config.toml
d_expert = 64
router_score = "softmax"
normalize_top_k = true
routed_scale = 1.0
lr_router = 0.00117
norm = "rmsnorm"
tie_word_embeddings = false
batch_tokens = [65536, 131072, 196608]
train_tokens = 558300000
Below are experts of layer 4 (counted from 0) of a mixture-of-experts language model. Rows are named router (the router's row for the expert), gate (a neuron's input weights, with its number), up (a neuron's input weights, with its number) and show model dimensions 0-127. Each number is 500 + 50 x the weight over its row's rms, rounded and kept within 0 to 999. Numbers have three digits each.
Before each expert's rows: "comes after" lists some tokens at least twice as common just before its tokens as in all text. This comes from a sample of Wikipedia text that the model never trained on. Tokens count by the router's weight.

# expert 14
comes after: "- ", "\n", "| ", "\n\n", "==", "• "
router:495603511470501511489446458444500464554495396572531487521471438478474523446585574470574478452456523490497469445481488461540461532481555460526519628526525545547441438597442407472526474489526434470519550440559445456494522448550471565575459504516501538459426515435503511512431454513467591536592518436491438460600576451527532482564507630474552602485493538493557487521564583453445573519565
gate0:440376440508471600626420506527526441595625502462469525590532540501514577472511555482519515435451531506512421471462500515565466539520547451554540536489533502517579574510391534525508436539477530509455513474555491470494451475580478447485522464471512585463575397474502497526431467488533475468511515498419446609592566474454437473520553507504480567613515526394557520510500477456508493449513
up0:403486526497422541493501493444546579587438477501492446506551511489541482453595526500534556507388536528396615520554427461485496456529480528474508499450387520435383469542531570568528442518469505486414514521525455565456488473568454430439478545420478519591523500475478451507607471501526486454483489490467557471476497482465490462529423456440507555574595620536482472498530544511403548456434
gate1:597536413505514646481452516476485471408475392478481467500425476488476451439484482503541532476508477559500543413509526491463493449467605515416518565508499516480555529536411577563579432542487438580425534448572481581502492531470444541458525523453533512576446614510396477454483467552565405530497514517459492508534465421550504377541540552491478507508461471517534497471451515442463456545588
up1:513460498529477349485445556599508608468537502551539462544548448541433420493562502543540543518496559526588545490497414422535545508487498598543598515502602455554430528516434484414506530511506542516548462411506467462524332489519443551510462522535464529580484473467466552473442518438442488540501553545558511500412504543525527505433471459580495414488453473510468469471590455451517515496473

# expert 36
comes after: " ", ") ", "0 ", "1 ", "2 ", "3 "
router:438559486461503464541444531442431445512452423497551546557463455529442540460550543564567549457537527578528531411453420498513459530522553454561487543566538548528505408545477420467555500433531439435591582461612450458468520502512450538543596576534459516427479505455461488575507483525413495565519529447479490548548528502460575512438486570467540589479494563479550437559563617445501556529539
gate0:442468522488476501556461467425488449466444453507537502480536481550489527493520510533456404490523573517517501565406521496527490457471430513516510501443432590518473398480516338492534501462543436593632572483425443496545495493502545542564628456560359565484500548411547509559398574412423518492473542489490494499413558526481499472491515485502533545513492495566460512509530478499504586531566
up0:515567546468450415586615505513444541459479541490484466407482408442469430516467511562598559557496431491445500576435466518509492506483537536477489484524566434534463578523395517490480538495439481488524445480547491493510521514539489595512396462487546633516500423519551498463528513497564432535522445551437563455484469579375547522565442497535504501567473516489506581465529516571454367457506
gate1:492594546533492485548479515591592382576548536508556501455405415557469570439553556470531503515495495505407472441503478473543550497474539418576567523460495507524420514494554512367496438521519442500478506516558404450400507501539539543457455529484521611413496471513494542515428494440473534543600475464477550495504468406527575456548534537519559544502443509490565490557488492486468591538596
up1:557428587535444541546429632536564418528480539492452537498486401513416488467499482511487539505451499541407510541470498494594547479479559493484454498420504411450541605575426488453409460514528483593501652514513482422520487508542508412547511454523440517514561448610451487471507543556468465506529475454479521522436466552410466422524506475528463505480512461520576486584524500570553448464505

# expert 26
comes after: "| ", "°", "′", "″", "1", ": "
router:492529472443475518533465498431458466509517484585548519548440502533492518462571497517536499459506536497485497436491395456499460551470551471590559605553472554556425385530520483489504447481539432510519522427550463468395530480576496516548523563492424465440516558468477618493491442408484520526576590489500515500567498500509527498547578589503586595493442558456565453621545592450492610509523
gate0:435548459504592443504444478456526497497449505537468491514541533488449507506501483468484570428575596533555479465453467472512546477552439536493506541522517605427578437555495420530489392573516495619451441461601526464518489545610500503475521452460423427485469457496550508443514533495465568531447572396472414450575552503569485456533505499558483473445537581474612448620495526441491492530488
up0:502458518496516567535522497454531492511507536481422495531501539364536524535529490495506429496663522453488506418560511508559492502534522539538528572444547546536508476564486578553518459529449428505410506489597496501577512456501449470556472404515440473376481517542570395435486467544525527394542547500484459557562544427493450417552510460515388530420482553493444464488507427535532585527574
gate1:450448497457470462582420552452477540506418451523516521481520460528483552440466476562493608508569473565462460520495444525467545521485429500422552545629484589434482470544563463455470491491573476571545572430597510509558433536522510510575563504462474522506527531489505497539557550517498553620470578475437472456385441564415490444483566514548572471437505393522586514549489535517561543476551
up1:542502475520515462419450466485470481397478532463515443574366495595501502535480546527415494365463508515487573523478492490487472445491477487604529476461511418474431428466529451467514602491394551531559497497450447455428481514505514425460510456398445466582463516526485458530562478495489520512565506494500458401492523512502494573442593506537483503500431586519509460411408430560491613494437

# expert 37
comes after: "==", "===", "=", ")", "s ", "===="
router:402537476432525483615494521466500431538409444553530493543502471483465564429565572552600542418550529558526455469510387491541470547451565478514502575534453518537440481547497461442566463463505464480493542466529421506490520549556469546507543554516499574432485506462425598557461487483469571605558559470443428528504524460499552504497577577494531560536495542469558491556605558435492607516564
gate0:467514582477513504508537458528471530489570570426581538469431490584489495513508498504543600617450471598476483447461499456568576484469467484476540503615490478448350541469521475460597460518564547484487475412507450494521454459482494550442503455496507580529438456465488560560429489503456548560534436547511554504476575535614559523552543509518463504562464588425487557564572531537513394528479
up0:512554588491511564482554509518496572519503486503540491458533548480465578476491577458446534493464522416579494551559525552484575481485545448523451495497561458500527425453432475521428525544552433532570563462436525497458468547480460546509467551584462476468589631390468397453464502477606474368571507465549371466458487476410476409453488439457509489469493509512476395512509510452529537515455
gate1:567526550544466507484520596520491442384477498460525556573536445533472520497594529519475410433462528509417472473553479425537469514496508497501405538597555529577460482535525435548410488391517453475520544537493604553489416438472413469577548493503471428564584518482522522409474496559472484463443532564533458540558521468469586428526571503393593561475501508523511497476579455469549529499528
up1:516549553462436485490522408519493513506550495514528467480473551584413498453434502443554456539431551410464517498442633490478482512494541512517539490497541439537455481428479486496473469508444430450486449587485597473378576565566604501513512436395532476532547459572463578526429499444432527365528493468636554487506463510457511498541539536500516515500423575522414514428508529532499523488548

# expert 6
comes after: "'", "\n", "-", "1", "2", "^{"
router:534581517469480521585411556446424415490451449531578470513474471533452571455560461536556542442454574565507467494502443449542493544466521458555488588530446558492483476539501409480560426440551455440573602386564474472462487498564467548561570509541422523487487544469500536528494457472435565521541488487423485474459495511461488491501555532450576616493480540436589428606552509464505570534564
gate0:540594529470479546494540435531535469510468469510510558559496431435540622449570570518496530416535462388456450427451501508460485541515561519493483573599479486475484463518503494501524482513568496553548573464496473475531469566523530517499468568507488404428495586541530477425500450367486556520518555404463457530507511466443522497518675496462532550557459539436421533610492491542445539470572
up0:437536432522506554537417386541443502482463548521507457443545512503462477550418469571540421486566426552460580551494494456427485491436474461501545510502517547546557579480431459462468547463404544570532495504535537506500538483581421460438475486582488583443482518534600447540551564513498471473517604455431485492564457576480489547556425502499470469537506460494425496391617522395521522542441
gate1:484545503486536571524421506325404427393517443470526566447566427455546498484595459492584483447525585564437452563564504464533557513464479434498472524563450542520479449562518483458557554507469463463486529486412521417481467433461479527465609513524523493554439534454505415534452482586481531485431526539472541506504487435513440503531488516416488524501393560438508448574548436507512548471491
up1:461407482456436480563454593457492422494553445547485549537526484545487504471512539521518446500428426572542460518570539546599485545426481519533508469513472477490503500513542592513547459451553501427521549386476522469560517519534532505549571625585446470540572447467531554584583515555512363542531491482474514583468488462467520521540567479480459541488543593434613477624500464523494553490524

# expert 29
comes after: ", ", ") ", "It ", "it ", "he ", "\" "
router:424569481462496524594493516438444506554400428578492548491454473546413506448502546520568554411512553525482438445461448446507503540488521469521487566466516560478432428464491507478526474425601438458550521464557440449411527508565458533556550557508475528406459556452466565494492438467479492544505518444480446570515550477499580551482522529478480552464496507424546420552569578458446639506617
gate0:517438516493497444441510527605516541468501508512456483505407440539454595418530470512535544481467435604561519513524512445449496565498594461452510487457513426499433517519540487459326511492463545404427521573506529555490459483513433491468455360493581496484498472512416531519607526514485564562539584421602485462549582454467441498528484478537488505481570562515491498576557496520564526467500
up0:605513542505518470536493535499485538564554574502518621485546547510449571528453550496537542552505489489444479493587479534455479542544483435501397521530512486549486515507494505495526474507514506458485483593530636502503508508568580528528477518448520543494508477529530535517462452561595476460547471377653452473422468325572558480454527488483514486608522514438541465573483470523575526568579
gate1:500481448540524518438525526512520528523483553496565526461483537524471490565479569540447505473548538529567426462551577524596469499548496511571495519539452387545473549492440509501520526406544558567552534464524474407539567492543443623517478488440523578434435469386497529585481473553540419511520457548603460493439510466505524490461462443480464526609525605545433484595629495578481493548534
up1:505508535478524463612456542448504457503555401501475410525566509570472507386514449450450525443501394465549557526417542407484477550580520482477509490527562550456500412492516479505482486531584537501459493518490537524445412471471493397521529476514489487566565513614495494523549536493473552523459536558454545508538533564506379456482546498526540483406513448534641454492365452446545460442505

# expert 31
comes after: "\n", ": ", "\"", "- ", "of ", "and "
router:491579525457543526516463556424464516541491431522551501489450484575499514438539444557510544473477620534495524411540425514522463611498562406516579578495492500541433372578492443511528499429568445420542594428567485453448531505501487534539494525562434521442474468379486593518483462468440524508581532453522462487510555464485504542484539559411522585517506542446473451565563533479497585507543
gate0:446496489417453473461519537540482476496433439529599555521479524553478524498593587437546517486491497518466476462482429491566451458523496532460567561532563492473481366467493484464408476541463538505486467458480450456435546500557547533499482527485517503440421509513455519494492397622430480559544455496457597458573495448551506573542512575591507599609450503438541577601540605481453479512452
up0:526713541529490472505543471525503463506468432465493453411548526433516530479560474495508516508511515535459494493524492523617558463502405546469468481589498521544395398510509529546397543554582500439520457464452455507472401521552419537578424535473428457589412457512554501422507473546479500441543530427574522477510480533479541494477462502533427517444422527504476465427440477543449497530482
gate1:527534606497495500487478463490521507502425470487516501479518480519505443483512609556480475484560531575479494506445513453525552565491537437532468493524562433426536498493476541493409564533471421544393577461550486530514574535452483510539542570575559677510455497587480453558399480511478457470573465498403577462558599543510511538483469531574479504529438598504446416506532559391457482455521
up1:478492575484428539580476461522482543552536497434482514489539427550517479460500544540393423462407463605525542534425495476475501504507572457555502449469575553523512507530510559579451524557439456534469550489533458431470450546486517478456574550536468561456506546472504457495427587502391493432540602502464626529493494503480470398490401506588540554495457605481454522532503496500447492357484

# expert 8
comes after: "| ", ".", "–", "; ", ":", "+"
router:496583486433571498539480495412440521520464456619610513517447487578453505493565508501566566452465559530473493395513422436478474534502568479559511566488556519539492469543502470515569447493506411448543527446563486432386554417535464548519522524548446543445448508455423561513487451500492540519557549453480509501560521516428558539494508589433561613520472537444524508520539642506479564559543
gate0:478551603454539561544476501540539426435550413517553467479456462572487505490525512516528549500530582526515559496480487499545568489445490425516570530547461470499478447497491463436571509435609529521451587452491490409527377510554562531544567523527486514507442568442501542515479480456502596542539515427491399509449527374566583502549497533509476466530437588467536461549540373452500521614521
up0:533426477434473450508537504471446547568483492492452491554525534372460558511450526613507425490520471424552459444485563445419532525490590452529504490478543498426451559519549506494508490506430593449556503451494438544480591595481513473519436504557439464413484495427530470493503448535453446493542453642523524576573618540442423452486521518449583417496544479502457518541484514561484543424543
gate1:492507532447462499500427485493493508586515476604466545555490522470551549502560544488556562387566514514538438477489488530531547492408422398516560561528557536635471476581402512505453419482538488582490546458531527469470421471506497547490505478532529539446487458491422554592442532422509467496453446525598482535506549436446491467599563575417466577499488534450489456486587401520430521481501
up1:555474494394517490430549512534523553576537480545527558592489561387581543491565546486470565475530531432463446427546492489537578564509472463586510513498543528569512540548489555538479462492473452557573498485479577453349586512511504479476473546512582542500483516503439505507443562548521533507425432625465536515552509474435510452401481568436522594561505538390471473447537557514453529482486

# expert 0
comes after: "\n", " ", "\n\n", "0 ", "1 ", "2 "
router:459548494448573520519453489474442474557413430499523525542401515539432549499546532524573506471517574514532488427471454496498472533458565445529548542466473489536459433587422426444498499475526458471501541467573437448407536486585444536546496533524438579410452455451462504501443415483500520549639518452492488491571514456503566596486527574468521580537467547439524497507565588445424577538605
gate0:618479444453548527499425546473502549556512483503478544508459514517546557539536506534572532517494520495480477547608373448512585506509582545427482511421435459586523475590412543467514499390593515495507504475570509404511581490631487490525509547529441510451443573484459500474549496559540481429611563516530562515576540544556503538491521511488515472539479565469510548513417437577447445536542
up0:540482423455534481453469568466461564569564568485517532496554507483473484444434528459545490581472597490473542503540443478430504519530551495507459484441504511507540414526446587455569528381442508421540546501530515468476606503526538501517549587432506518500504505522506482423520453534526448381515488444574664541505372502481514551391462508470511478448477638517555482458486476563444460514491
gate1:452450535399449483510482554458478533477558452512516448381410525465472508509476400599531584474497482517641473422562481497536499497464433504601462529516479449422424520438557505555584514419519442518488512401574490548473490461558492553501542538500513444448531491512426526611549433518516477600427456576480483546517513497547549579521512509516539505504513459525617522468521482526468405541549
up1:508575493433534545500477479516479525430601459492515440473414537543373552509484408564579507461414489488516511513458538529476491456422513586589462504469484517477414488468576502496574459528473427529508510479489526659401487498537506520478483547478574427452565461438454502456500514512476476564506413447533377489546525525521564553526494485494577491370554423586480550471521508530432465502531